From a checkpoint of a small mixture-of-experts model trained on Wikipedia.
Experts: 24 experts in each of 6 layers, 160 GELU neurons an expert, 4 picks a token, a softmax router.
Below are experts of layer 8 (counted from 0) of a mixture-of-experts language model. Rows are named router (the router's row for the expert), down (a neuron's output weights, with its number) and show model dimensions 0-255. Each number is 200 + 40 x the weight over its row's rms, rounded and kept within 0 to 999.
Before each expert's rows: "comes before" lists some tokens at least twice as common just after its tokens as in all text. This comes from a sample of Wikipedia text that the model never trained on. Tokens count by the router's weight.

# expert 21
comes before: "to ", "by ", "in ", "as ", ".", "on "
router,194,116,259,182,255,260,235,147,220,203,184,147,166,207,184,243,243,227,228,185,172,236,168,183,183,122,218,174,189,184,162,165,249,200,219,201,193,167,192,197,150,173,191,218,225,162,112,240,265,212,194,305,141,140,200,216,193,176,180,154,249,177,239,229,192,278,194,229,201,219,198,206,154,156,117,199,126,131,203,169,160,288,227,185,142,224,158,243,201,242,84,149,217,209,237,162,262,207,182,227,275,237,232,113,205,122,179,164,204,197,234,191,107,166,215,169,245,259,217,210,154,160,225,153,242,176,219,183,160,257,226,210,189,196,190,187,181,191,221,258,258,217,155,208,159,208,230,205,145,205,236,225,231,221,200,185,252,200,174,236,197,160,188,253,205,218,240,188,166,125,228,165,227,298,200,141,166,200,224,176,277,207,203,163,185,215,174,170,229,174,207,239,224,154,269,264,254,198,227,186,245,155,202,222,243,242,208,166,207,181,227,238,258,227,198,242,247,168,168,133,221,241,190,169,169,192,219,164,249,186,174,245,162,141,231,201,159,94,203,132,245,242,177,192,286,197,147,163,98,185,141,224,199,232,281,203
down6,240,265,185,242,233,178,221,131,164,192,155,199,218,189,205,159,211,196,259,238,179,198,172,185,186,142,162,153,211,241,216,182,216,130,224,274,212,247,209,252,189,161,196,209,174,240,232,138,233,227,204,199,167,139,213,194,214,188,234,207,178,151,186,264,196,234,195,173,253,235,206,229,207,206,276,166,172,265,192,162,192,156,119,214,270,290,200,202,211,267,131,169,208,184,296,197,157,195,240,203,214,214,272,227,171,192,184,276,203,187,180,201,150,223,236,207,178,279,207,195,138,228,205,105,212,200,216,155,273,274,168,230,190,193,170,183,116,157,147,239,200,284,171,197,260,205,225,191,271,171,173,192,167,170,169,240,250,168,188,221,217,199,202,221,213,250,219,182,179,194,177,238,144,268,257,219,124,181,262,158,253,134,181,175,213,161,237,216,226,228,199,180,208,249,126,210,222,225,135,157,137,244,98,265,181,186,237,209,173,203,135,169,235,214,179,235,186,124,299,199,148,224,238,254,186,219,182,161,172,184,180,163,190,224,206,168,299,161,149,145,169,110,186,203,170,217,119,232,226,166,292,130,213,194,216,196
down7,302,201,198,238,230,217,206,212,171,207,114,146,212,253,258,223,176,142,202,175,219,247,246,248,234,175,227,137,239,244,237,218,204,251,204,127,208,191,151,221,228,214,186,205,206,167,195,192,202,196,245,140,142,190,230,194,199,202,187,148,177,210,182,150,182,195,189,164,251,240,195,277,193,210,198,221,201,229,191,182,142,158,96,142,225,187,185,149,187,222,190,228,203,281,203,258,201,158,155,65,176,175,253,205,216,221,214,233,145,228,230,223,260,206,168,214,148,162,175,163,201,204,233,200,201,253,197,191,210,182,239,251,190,200,114,238,195,180,219,147,247,132,204,213,212,131,269,170,165,183,206,209,263,146,228,257,154,197,296,219,176,286,249,172,191,208,205,126,213,200,257,246,220,227,211,217,208,168,266,217,242,204,215,197,225,154,119,197,201,165,175,120,120,245,166,174,205,235,229,216,211,254,163,207,298,147,214,235,192,211,250,240,173,150,175,240,152,263,220,190,182,213,55,192,172,146,197,174,225,148,255,253,207,194,193,150,177,177,155,147,274,161,189,174,247,168,143,225,177,261,170,199,277,260,198,196

# expert 0
comes before: "and ", "of ", "in ", "to ", "for ", "was "
router,218,144,188,239,219,199,168,185,186,225,231,171,92,172,215,214,187,220,223,230,192,227,261,197,199,216,191,162,250,220,217,169,215,250,216,192,203,202,144,206,200,115,236,179,204,103,218,204,214,211,127,252,244,167,176,186,183,210,165,202,180,197,234,185,235,243,245,220,239,233,246,154,156,78,225,184,153,155,290,218,194,247,203,200,180,220,170,238,236,241,157,175,233,220,192,205,176,146,171,223,267,240,281,105,247,149,190,149,168,240,266,142,163,227,162,178,283,188,128,320,182,189,255,164,189,274,202,259,192,189,258,235,191,120,205,202,239,215,246,242,220,132,154,205,128,239,204,197,154,164,200,197,243,199,231,196,272,175,217,215,174,160,231,172,312,202,199,233,226,242,197,228,202,275,307,180,223,220,181,228,203,190,250,165,197,238,177,179,178,173,252,162,217,216,233,215,183,181,186,212,179,131,224,169,213,200,233,252,190,199,194,118,293,179,177,231,242,176,190,189,174,229,189,201,128,234,168,146,203,182,168,214,132,221,229,167,200,129,187,120,235,191,165,181,223,156,183,200,72,185,186,227,223,221,272,214
down1,222,149,146,175,221,177,185,204,163,133,237,253,193,180,213,167,194,176,138,135,182,194,220,145,190,236,174,254,161,201,180,133,227,229,164,197,170,147,206,256,286,176,199,190,231,253,179,224,280,204,130,216,192,159,187,197,230,107,211,249,228,238,202,199,222,225,179,221,214,246,263,259,238,213,195,127,148,179,265,233,207,173,228,214,258,202,226,236,199,205,226,165,244,211,304,175,268,189,198,161,200,184,163,249,135,234,164,113,267,104,224,143,176,272,229,151,159,147,241,231,226,191,232,142,180,199,152,156,211,138,178,138,160,192,190,234,202,177,267,210,207,211,278,217,229,195,188,167,182,212,167,180,208,264,162,140,126,253,171,189,197,234,258,232,197,228,230,257,198,193,174,228,206,205,195,225,151,205,199,163,208,251,182,167,231,209,206,185,171,238,254,250,124,162,241,207,226,192,231,208,223,238,157,177,105,265,197,179,215,161,153,120,171,214,156,154,197,220,309,203,238,163,218,189,181,274,212,217,187,246,193,222,193,286,204,230,209,263,130,144,197,212,152,162,230,302,194,219,148,211,195,226,242,95,207,153
down2,198,161,196,160,197,242,227,224,187,191,247,170,178,246,229,186,216,166,160,214,164,139,101,209,171,176,186,151,223,208,250,251,230,240,233,278,256,215,211,142,166,203,185,233,163,208,242,235,225,259,205,190,162,175,301,273,164,164,201,272,209,142,212,190,228,125,223,175,155,189,237,227,189,171,194,229,160,167,242,242,229,150,208,144,234,243,238,235,183,220,230,240,210,198,194,192,196,242,240,196,195,153,258,142,229,207,119,226,155,139,121,220,260,118,173,242,201,259,257,222,159,175,143,182,176,146,231,146,256,192,164,194,239,254,151,267,177,121,228,165,199,214,205,223,259,244,201,234,227,263,232,223,156,244,157,174,183,224,222,254,162,238,227,199,230,233,250,225,232,189,226,216,204,173,233,174,120,177,189,193,205,216,185,176,254,230,261,177,121,227,207,237,214,205,249,165,202,274,131,211,152,230,162,268,181,194,182,178,166,67,196,151,237,183,166,189,279,238,164,201,107,204,162,162,114,122,254,132,201,160,224,131,286,168,215,216,227,219,207,192,200,213,167,182,170,184,216,205,143,181,212,253,178,167,163,257

# expert 2
comes before: "the ", "a ", "his ", "to ", "that ", "their "
router,261,118,253,244,268,225,186,191,227,205,203,119,159,205,228,229,238,221,245,188,199,247,243,197,155,205,206,202,247,174,273,192,226,197,201,212,243,199,148,198,162,177,204,193,140,102,236,209,221,174,129,278,215,168,251,202,220,173,182,178,164,232,220,197,226,316,222,251,190,189,203,216,159,173,166,147,174,165,209,206,151,220,164,211,136,252,241,229,210,273,170,158,239,192,215,132,270,137,194,229,215,231,261,141,257,118,198,165,198,202,195,206,171,194,174,205,211,246,190,214,170,171,304,203,228,202,284,239,168,232,208,182,188,211,217,168,176,174,277,282,222,199,185,204,223,215,238,176,111,182,195,192,217,125,192,249,180,194,141,268,238,123,212,174,282,186,222,221,209,179,177,251,233,222,287,152,203,157,209,206,216,192,212,190,209,242,164,192,178,164,262,194,185,224,214,218,195,216,114,205,193,240,228,171,225,180,193,266,183,221,226,202,190,231,166,226,207,256,121,197,206,79,138,115,98,214,176,169,180,240,160,210,142,187,290,166,168,88,153,181,149,223,186,164,235,168,175,161,201,147,189,248,221,224,222,222
down1,190,188,164,192,246,175,214,142,194,221,189,213,190,117,288,167,136,136,225,204,216,150,197,176,253,173,196,164,198,164,123,154,206,168,180,144,234,206,201,209,217,180,186,144,262,202,297,245,231,211,191,180,244,272,206,189,181,236,233,188,256,223,210,222,238,183,197,167,192,187,283,74,281,224,209,202,181,190,188,90,176,194,208,176,253,267,185,163,169,163,185,232,222,183,194,208,164,180,194,191,219,219,172,198,199,243,160,246,157,240,207,163,188,182,264,255,272,110,198,245,197,217,242,209,226,207,184,268,180,204,201,197,151,205,185,233,228,223,235,224,170,208,267,182,140,242,186,164,242,158,260,149,232,185,299,201,293,202,180,181,192,219,131,175,252,187,222,197,237,211,162,240,203,135,125,265,286,175,127,187,205,192,246,157,187,154,182,160,167,239,226,216,242,240,150,156,294,163,244,209,144,206,183,158,173,263,246,232,196,124,175,170,216,172,149,244,245,160,291,187,177,272,230,209,263,198,235,236,164,156,254,187,228,162,179,164,266,220,200,124,208,177,158,214,211,124,162,195,217,194,135,212,179,234,162,197
down2,250,208,226,194,224,227,213,230,217,275,153,141,180,212,175,190,169,268,255,176,283,286,234,207,203,149,281,247,136,175,229,250,164,197,245,124,125,166,228,145,163,294,282,194,170,187,230,175,225,191,224,220,168,239,191,185,210,180,256,226,168,191,224,158,169,246,203,176,237,109,234,219,167,148,223,243,238,159,210,224,214,166,258,262,193,203,191,292,167,182,226,124,80,247,291,198,182,89,125,227,222,145,210,165,215,144,150,158,174,179,211,196,194,201,169,200,242,180,184,212,232,254,223,197,187,189,288,187,174,282,238,168,230,203,246,263,192,171,222,191,197,227,196,173,184,211,188,163,140,129,260,103,204,190,153,225,210,229,214,247,217,163,182,180,137,227,205,212,204,202,176,192,167,187,164,176,207,196,180,199,227,247,207,208,147,200,223,183,195,188,168,215,172,156,271,115,198,206,130,266,237,259,212,253,185,219,152,187,172,201,211,274,184,224,222,228,206,171,155,210,273,196,224,197,247,140,208,221,213,179,234,284,237,152,200,193,186,134,231,180,153,207,203,183,131,186,129,180,235,204,183,139,208,217,144,264

# expert 17
comes before: "(", "| ", "and ", "of ", "in ", "B"
router,221,149,215,270,286,179,236,236,177,198,207,205,160,262,247,209,232,141,203,227,150,238,278,153,237,159,209,205,260,220,210,150,186,215,177,212,186,140,213,250,223,131,263,163,157,121,221,185,246,204,154,207,192,166,229,205,248,242,161,187,174,259,172,181,220,231,196,225,189,215,213,181,187,134,157,237,185,143,230,209,211,266,158,206,206,221,187,212,196,243,149,187,238,213,234,184,216,194,194,264,281,238,258,117,229,166,177,157,138,224,256,135,143,180,176,165,221,199,172,213,152,204,237,148,218,248,185,208,125,199,223,204,173,189,201,193,227,152,214,250,219,184,207,201,171,242,178,183,158,124,188,189,209,225,239,171,230,153,199,180,280,187,187,157,299,206,268,230,202,220,116,210,186,316,312,148,204,176,175,183,231,275,231,220,198,197,174,99,210,193,233,117,205,218,200,210,219,240,169,265,192,124,196,194,203,202,253,220,152,153,202,103,221,205,168,249,261,233,168,259,223,213,154,188,170,199,114,164,250,177,193,248,195,155,292,174,210,168,177,188,197,140,187,212,233,207,148,209,179,102,120,270,186,237,179,223
down1,201,171,187,229,194,210,217,221,174,216,211,217,205,201,235,189,185,180,142,161,157,181,166,201,257,170,209,253,237,201,189,222,190,308,170,210,174,198,174,163,194,242,196,112,202,216,109,309,229,199,199,160,177,84,151,200,180,212,191,166,161,132,201,167,198,200,184,179,232,208,228,247,133,192,137,140,163,131,173,254,229,230,181,255,241,216,229,234,196,230,250,198,166,237,194,267,240,213,239,178,256,188,183,202,185,221,172,212,232,224,191,174,223,240,205,162,213,252,239,184,183,172,287,168,212,188,234,268,197,228,190,244,160,234,250,145,318,194,133,240,200,174,206,197,200,168,258,208,141,167,152,189,240,243,164,160,264,196,145,164,256,234,263,176,191,282,185,233,231,166,279,209,153,156,198,154,153,165,239,213,178,129,162,131,166,295,193,302,169,168,158,224,164,156,229,190,217,207,208,190,189,174,269,134,276,137,209,217,207,229,194,238,144,137,253,185,204,244,185,171,113,161,153,250,214,234,222,212,238,164,178,253,196,185,204,170,232,267,163,254,200,136,158,245,165,165,285,167,243,168,190,223,211,230,141,209
down2,169,223,202,167,141,173,213,218,211,177,244,216,227,195,180,184,142,155,225,233,206,248,247,167,276,190,199,225,220,172,177,185,168,247,235,172,190,249,221,136,224,199,185,218,188,169,96,184,181,212,222,217,152,176,147,226,204,240,176,232,231,165,233,176,202,215,222,140,115,177,256,211,243,252,165,134,175,164,133,170,158,156,187,260,227,167,181,283,254,195,221,180,183,212,231,144,218,174,117,272,185,213,194,269,175,239,208,196,140,218,217,221,139,244,180,179,220,196,185,244,178,202,148,177,275,208,224,184,98,235,199,208,132,149,161,197,208,168,254,241,270,197,300,221,190,176,266,118,195,172,277,166,260,182,164,177,173,210,182,175,160,183,221,304,208,256,120,214,207,149,203,269,230,250,169,192,270,119,268,163,194,176,234,162,192,216,216,212,162,189,196,245,210,170,243,224,240,196,254,132,221,172,210,169,173,251,245,217,251,189,199,252,196,242,179,124,218,178,146,277,280,246,225,175,191,228,165,226,238,185,182,224,218,229,171,114,226,294,248,184,159,213,251,185,201,130,227,240,218,216,118,172,189,144,185,146

# expert 13
comes before: ", ", ". ", "a", "ic ", "ia ", "'"
router,212,254,230,184,279,175,238,151,233,245,144,203,158,222,228,220,238,133,218,211,202,192,197,204,285,190,244,238,225,203,228,173,246,229,163,283,193,179,172,178,205,190,211,145,199,204,158,132,236,213,189,247,215,235,219,215,205,201,123,105,234,205,161,211,206,212,212,136,169,188,153,109,172,147,208,200,172,211,197,137,225,251,228,199,179,211,208,238,175,194,140,157,194,227,160,177,196,220,206,195,231,255,261,138,172,202,155,151,128,160,210,184,209,112,167,285,279,219,150,244,194,147,229,129,217,219,261,266,187,217,219,265,172,146,191,194,207,96,235,226,206,162,131,203,171,270,156,298,157,139,201,301,194,219,245,268,262,216,153,189,177,197,225,194,258,185,198,242,211,146,239,170,197,231,242,190,167,182,211,269,189,226,240,115,153,179,173,127,243,198,196,178,246,230,210,243,226,209,187,196,195,150,241,127,164,181,258,262,200,203,251,119,220,156,251,271,216,154,210,219,207,162,165,211,155,152,187,120,172,268,103,244,161,199,220,163,175,142,212,162,220,212,205,173,211,180,215,237,196,165,158,179,167,207,212,177
down1,156,178,169,167,184,211,211,207,198,277,189,173,209,246,277,182,177,224,244,228,111,211,124,117,182,248,212,168,189,131,266,189,184,237,210,166,222,141,189,153,263,210,182,212,197,181,156,206,246,225,221,153,207,149,171,229,195,205,178,134,198,220,118,200,191,241,247,222,247,218,205,148,130,231,200,294,198,208,266,227,180,231,245,239,175,215,233,147,211,231,178,147,225,245,191,236,238,260,257,177,171,233,184,209,167,234,209,197,177,144,172,228,211,155,215,197,192,257,198,198,179,250,212,113,214,184,204,230,262,230,183,215,222,159,158,179,170,219,243,81,226,109,239,200,177,189,288,167,198,205,122,227,199,292,122,302,211,166,256,157,170,175,183,170,176,213,223,182,164,263,209,224,171,215,262,258,194,171,209,194,238,167,163,161,247,220,196,194,234,218,212,193,225,141,238,239,246,238,166,201,252,152,145,188,209,162,179,138,185,180,173,226,214,237,264,161,175,203,193,236,141,241,245,141,185,181,209,257,260,144,101,196,209,231,169,234,171,155,199,254,205,286,230,163,274,190,151,180,191,287,170,164,121,220,227,137
down2,158,186,204,233,173,195,193,133,197,229,171,241,227,307,227,170,284,210,197,79,223,182,140,214,218,196,231,183,225,202,179,170,97,254,118,218,173,246,236,205,135,180,135,159,229,188,136,196,178,263,214,226,205,157,206,225,213,150,219,234,156,232,196,177,185,163,256,186,267,237,171,229,176,202,198,241,185,296,237,254,176,203,190,142,195,168,235,232,215,317,142,231,185,228,203,211,128,269,155,199,186,206,182,153,101,197,195,205,166,215,230,229,203,259,169,205,145,219,220,196,195,201,195,233,124,234,184,226,173,237,195,126,198,195,205,161,289,235,193,212,269,199,236,255,234,256,240,234,252,183,233,93,208,211,164,186,204,220,173,250,277,204,129,136,164,132,169,143,187,200,229,181,229,134,175,199,186,177,228,245,148,247,189,219,138,178,206,169,231,212,180,172,187,228,148,131,123,233,190,237,210,285,216,186,200,189,175,231,235,201,249,204,247,225,152,193,180,262,190,178,220,179,218,171,131,117,172,200,198,225,235,177,225,216,236,215,262,220,157,161,229,212,199,123,137,233,174,253,233,186,202,230,291,217,202,184

# expert 6
comes before: "| ", "- ", "The ", "In ", "==", "He "
router,212,237,209,197,179,195,180,174,166,257,205,145,223,167,226,180,274,154,194,223,190,240,245,121,216,124,139,184,190,268,207,226,230,216,159,238,168,150,244,257,212,156,174,206,192,133,189,210,235,170,143,199,129,146,250,148,238,166,138,158,146,87,207,184,262,193,250,257,199,173,285,211,179,141,192,184,213,173,209,184,190,258,148,175,152,175,243,260,122,240,197,186,259,222,215,230,149,224,167,200,178,323,281,179,161,171,170,177,197,316,220,128,212,170,136,209,192,259,227,187,228,118,178,175,247,247,218,194,208,177,194,178,194,140,219,182,244,264,238,253,197,188,215,186,64,238,215,147,210,176,260,227,211,250,211,197,159,198,250,167,190,193,257,182,210,237,249,208,225,219,229,227,196,181,211,173,216,155,293,205,244,256,172,179,188,261,187,165,196,237,189,178,190,237,200,218,228,220,157,252,209,250,225,184,162,141,232,241,206,140,221,211,182,213,226,187,237,231,200,235,180,205,172,117,144,248,111,184,141,229,157,210,213,147,248,171,154,234,170,231,241,157,172,161,264,235,162,142,174,225,223,190,197,212,241,233
down4,237,145,237,178,199,235,209,146,204,239,214,181,157,214,183,172,285,185,215,252,250,203,201,167,234,184,185,232,173,194,176,221,132,193,254,138,244,209,180,220,187,258,194,121,208,228,178,182,233,209,213,174,270,246,180,200,209,216,231,180,173,149,164,148,217,297,239,189,202,149,145,169,169,237,196,257,227,268,156,246,154,175,219,122,176,242,202,189,187,185,168,218,204,175,212,219,169,167,243,150,253,259,235,231,178,150,225,187,176,198,153,191,205,205,206,223,180,205,206,181,329,235,204,230,178,172,230,245,304,241,237,217,187,223,304,178,210,190,193,227,251,169,242,140,189,251,212,149,278,145,254,197,141,142,151,187,248,172,270,204,176,238,161,202,240,241,201,229,201,104,190,165,209,215,208,155,222,238,206,204,216,217,249,124,170,92,255,285,142,218,229,174,142,202,274,120,240,190,206,206,197,210,183,199,257,248,100,154,205,208,189,179,218,213,256,217,119,200,207,173,157,234,159,215,194,191,194,149,242,105,188,175,164,194,121,180,203,161,164,141,291,224,162,227,163,195,206,163,217,221,231,144,227,186,132,251
down5,256,194,156,216,160,273,145,197,184,206,302,125,131,266,246,252,220,288,200,168,227,227,240,208,206,236,198,250,192,234,111,200,212,208,210,209,201,265,150,243,189,216,148,159,259,203,138,268,189,241,176,213,237,162,176,232,236,168,106,283,233,203,188,319,168,163,175,175,226,216,253,195,177,154,162,133,133,197,210,242,179,203,205,216,178,174,215,96,201,127,187,179,170,216,175,158,269,211,211,197,184,176,170,147,232,249,200,191,144,256,283,225,182,260,214,204,188,126,140,205,151,195,211,226,189,214,106,172,204,240,262,203,189,186,131,146,244,269,214,203,240,148,141,264,242,208,165,116,197,289,206,239,201,212,214,174,173,198,237,220,173,198,273,267,202,232,216,181,214,239,191,220,241,129,205,181,207,197,194,177,201,176,206,194,201,185,205,161,220,151,162,152,195,150,180,242,155,176,244,179,225,177,119,198,246,170,176,205,223,182,171,193,183,182,197,225,186,168,203,249,205,147,206,199,150,218,145,298,216,179,177,165,188,247,238,254,118,282,217,170,222,254,222,228,177,211,207,190,232,105,198,236,207,224,197,230

# expert 12
comes before: "| ", "|", "\n", "0 ", "(", "°"
router,202,53,177,160,230,136,275,130,248,189,197,145,205,244,157,167,211,170,262,281,141,235,217,188,206,198,220,151,176,196,174,157,213,211,169,170,207,181,157,227,165,223,146,238,236,179,195,164,228,182,233,234,208,273,141,209,170,208,103,126,227,86,212,194,174,165,231,235,177,208,201,155,230,187,201,184,192,230,236,233,189,251,167,218,169,235,214,201,147,238,180,189,199,168,180,201,322,184,140,182,220,284,239,122,155,199,152,176,188,221,202,222,154,144,223,196,201,268,174,239,202,140,178,122,186,263,260,189,171,194,240,229,215,174,193,176,226,194,179,233,221,138,148,135,163,205,219,276,214,190,236,249,207,124,234,134,233,151,212,252,181,168,177,204,207,164,191,229,231,219,244,247,225,195,224,217,203,188,318,199,234,168,207,173,146,227,180,167,217,200,301,180,220,202,241,220,269,184,217,249,187,222,228,197,226,213,240,217,189,174,187,155,232,195,190,228,194,262,107,202,194,208,158,133,186,238,172,146,255,206,112,219,207,157,270,191,205,186,154,190,220,190,171,184,292,201,180,228,195,166,187,168,271,188,286,267
down4,248,125,182,195,230,226,116,199,138,200,123,201,201,229,184,129,207,216,177,220,239,285,171,188,240,228,242,257,298,129,189,237,218,149,230,254,136,226,155,184,146,193,187,190,271,185,188,185,216,228,222,167,195,95,293,217,236,207,224,210,276,198,166,155,211,229,275,244,180,201,251,204,177,182,207,201,104,222,214,243,234,247,198,225,205,182,223,188,246,169,251,198,316,211,154,173,206,203,207,156,171,171,196,235,159,221,180,243,227,156,193,246,185,180,195,152,196,206,223,218,160,173,180,226,176,171,214,191,270,213,193,160,202,181,219,192,188,174,267,235,127,179,251,182,235,173,145,137,218,193,137,248,306,220,240,225,216,179,115,223,162,196,248,189,207,217,189,141,221,249,181,186,154,166,194,212,148,154,208,166,232,212,251,224,176,240,224,170,141,137,183,214,192,187,218,201,266,215,203,224,228,262,172,231,217,234,161,127,210,221,131,101,253,249,204,229,212,195,211,211,161,75,147,148,161,258,129,191,182,197,232,245,184,260,200,159,181,226,215,225,231,228,108,249,192,202,198,190,190,239,270,147,183,159,146,247
down5,230,159,251,137,266,193,281,207,208,240,197,165,252,186,187,193,137,211,216,219,266,209,200,150,224,194,192,134,228,198,217,238,188,265,271,183,209,233,194,222,242,187,216,261,229,254,121,165,213,184,161,166,228,238,158,174,162,224,223,156,161,288,183,185,141,280,166,200,144,203,222,184,258,225,224,187,231,214,175,199,225,186,266,255,209,185,161,188,201,184,179,231,196,178,174,155,111,174,303,134,206,178,207,250,218,152,157,175,207,126,167,135,95,304,259,213,190,215,244,189,209,278,166,134,204,225,235,185,191,227,224,144,188,211,170,131,156,46,175,165,179,192,196,191,166,151,167,204,156,172,271,267,188,235,233,192,235,181,242,191,126,161,191,200,214,261,222,248,217,150,228,179,201,202,197,186,226,214,214,177,209,238,156,243,177,230,246,236,218,165,188,238,208,213,302,187,161,136,162,202,129,242,240,213,194,207,233,236,126,208,150,155,187,191,223,215,183,150,220,224,176,250,204,225,280,191,138,217,161,213,214,198,171,133,201,170,153,280,183,204,111,190,217,221,219,252,253,192,188,202,241,268,208,164,234,203

# expert 15
comes before: ", ", "s ", ". ", ".", "\n", "–"
router,198,185,205,203,286,223,162,133,253,189,94,292,144,293,251,172,232,150,273,245,103,223,239,188,187,196,213,210,161,304,181,153,243,241,201,181,216,216,158,218,192,142,204,238,148,144,212,186,183,211,201,208,178,164,226,157,209,222,224,190,199,202,206,203,266,248,205,206,149,185,195,133,170,190,181,182,163,173,180,179,212,301,193,109,203,229,218,191,206,240,211,172,231,238,168,204,220,218,165,160,194,178,205,196,243,155,165,191,167,233,191,174,213,199,156,288,244,249,195,272,206,165,221,154,226,224,220,188,213,272,231,191,176,132,169,172,210,145,249,199,233,231,62,206,206,196,158,234,217,156,227,337,177,161,245,203,221,188,130,191,151,161,187,192,223,218,210,217,176,200,259,217,199,233,195,196,197,158,307,199,248,197,196,143,140,172,247,172,247,192,235,122,229,194,262,198,206,183,233,167,268,228,199,126,188,202,192,215,230,213,168,169,213,215,269,193,196,231,199,212,176,147,175,194,173,293,202,134,179,243,125,230,125,192,204,222,196,172,169,166,241,116,138,179,209,136,202,157,207,192,131,195,237,240,230,243
down1,277,229,182,232,169,121,232,284,177,172,288,205,170,155,187,173,239,207,253,190,260,204,211,104,197,182,175,171,158,174,202,244,235,197,205,249,193,221,132,192,278,182,218,201,167,134,260,214,212,190,162,182,245,177,234,130,163,275,247,229,178,56,181,226,168,236,141,146,235,215,258,200,266,220,152,208,188,236,272,168,223,216,188,201,216,221,230,119,126,147,189,220,208,125,226,265,188,253,202,210,137,167,179,199,172,248,196,240,147,206,199,257,172,183,169,298,164,246,228,221,238,171,144,252,185,173,208,200,147,174,165,225,235,220,229,223,252,216,180,220,212,145,162,193,183,184,257,210,200,240,198,259,195,261,215,136,215,250,220,170,178,134,185,240,225,204,201,148,92,197,127,124,166,184,178,192,190,189,239,229,219,185,153,232,187,248,245,235,260,208,178,220,192,175,276,279,185,216,205,194,220,180,223,245,159,186,194,138,149,191,187,202,180,164,149,222,216,199,268,196,173,123,310,187,251,259,238,185,219,240,175,208,221,223,194,189,224,217,153,197,172,165,250,198,181,88,142,219,215,207,215,184,189,185,176,192
down2,268,236,141,150,208,244,284,127,137,247,162,240,213,250,200,213,177,143,217,201,169,199,197,239,206,184,223,172,197,194,140,287,189,249,285,274,160,175,240,193,240,235,199,207,321,94,197,206,256,145,171,199,209,122,207,153,209,201,177,221,207,166,204,190,199,207,199,175,196,212,211,204,267,218,206,322,226,316,252,164,161,227,162,150,177,198,171,167,171,262,187,212,198,127,234,180,243,190,162,233,145,200,232,200,208,240,181,205,188,184,213,186,218,199,206,60,231,156,170,204,235,184,206,183,190,272,308,214,153,177,258,220,196,225,217,255,212,160,204,251,174,272,222,155,108,142,194,166,189,143,182,179,183,142,239,197,120,218,200,213,211,213,183,240,143,233,205,199,229,249,215,224,173,209,162,224,197,208,196,211,195,180,161,136,207,185,219,169,227,236,206,191,200,247,243,260,117,224,178,187,212,160,199,167,179,195,173,188,118,216,143,174,186,290,116,182,220,128,243,161,194,169,261,207,239,186,156,177,191,264,200,198,171,181,200,196,207,192,256,271,167,179,178,236,247,138,200,223,188,182,264,186,244,224,166,189

# expert 11
comes before: "| ", "–", "; ", ".", ". ", ":"
router,226,82,208,206,220,148,224,238,200,248,96,226,219,304,216,233,285,237,193,303,158,237,176,192,274,135,169,221,196,272,275,183,196,233,248,200,162,217,203,196,211,218,238,224,233,198,132,194,194,164,225,253,160,156,240,171,277,184,158,98,186,159,196,243,245,287,191,190,180,203,189,140,201,186,186,236,129,211,230,136,215,205,123,200,220,156,203,196,174,190,171,207,235,162,178,247,266,238,195,194,254,158,235,164,183,218,143,209,159,204,189,207,180,123,195,210,234,205,161,203,224,167,207,171,153,218,218,213,139,220,219,193,178,193,204,144,195,123,204,222,223,253,129,236,147,207,157,220,220,148,235,220,217,220,197,135,205,188,203,172,191,216,207,175,269,167,251,210,201,167,204,221,246,210,197,224,204,123,268,172,230,269,195,111,169,220,201,129,271,148,236,182,181,213,167,233,224,204,172,271,247,193,185,215,264,227,293,238,154,185,224,104,198,222,156,229,269,207,173,132,187,208,192,198,186,214,167,185,216,221,190,258,239,202,223,103,187,187,164,183,218,190,164,172,172,147,120,223,146,147,127,245,184,199,233,258
down5,232,249,213,162,188,205,248,200,163,213,203,166,187,238,219,149,259,194,239,98,194,238,198,267,210,145,176,231,171,188,260,200,266,156,224,209,171,179,231,240,272,236,261,173,206,235,185,192,239,228,236,170,190,171,188,178,212,241,260,113,219,246,219,217,217,206,207,139,266,140,142,252,244,241,228,207,143,225,195,216,293,139,241,216,176,169,120,209,232,233,153,145,137,174,192,187,222,143,266,220,212,144,149,215,244,238,160,144,230,162,207,251,193,185,219,185,201,226,164,106,143,194,208,159,143,217,160,285,232,189,143,206,235,220,254,238,203,173,134,144,224,250,225,172,132,158,195,170,214,243,165,157,211,252,234,169,173,158,275,192,206,198,260,116,154,203,304,102,152,222,224,181,178,242,230,220,193,246,186,117,184,152,221,223,240,212,201,179,246,253,218,226,205,195,174,169,196,167,170,199,210,226,287,254,214,158,201,198,162,224,223,203,173,181,188,231,217,204,161,243,120,237,187,169,210,89,181,197,236,101,201,238,206,192,201,196,130,220,211,213,193,247,212,150,191,263,200,170,228,165,256,153,152,262,240,184
down6,163,170,188,250,92,165,199,238,205,247,186,169,231,179,196,209,160,169,238,217,290,144,214,256,235,179,198,198,154,193,205,225,210,141,197,178,216,256,197,252,202,247,176,210,215,198,187,262,245,226,197,239,167,215,219,201,185,241,176,186,204,259,197,249,168,225,166,204,239,201,194,174,230,192,150,227,164,163,186,133,292,204,185,159,195,236,184,196,151,179,161,170,208,204,101,174,222,259,175,245,184,173,138,250,225,209,196,165,215,239,119,208,207,172,230,216,160,276,202,179,206,194,210,209,142,188,219,252,163,136,166,184,192,233,152,159,281,177,154,171,164,180,211,255,155,176,206,149,150,215,266,101,240,177,311,212,167,164,293,204,113,220,208,100,162,235,215,189,136,252,183,215,147,172,229,247,223,152,223,181,251,210,230,220,251,262,255,272,274,240,252,226,227,167,206,168,153,193,276,169,190,188,98,193,204,210,195,175,254,160,187,253,237,130,195,197,183,260,198,263,252,246,208,219,247,203,240,215,201,209,214,225,249,180,122,88,185,263,233,135,211,188,241,191,187,169,127,240,170,156,194,170,177,161,227,186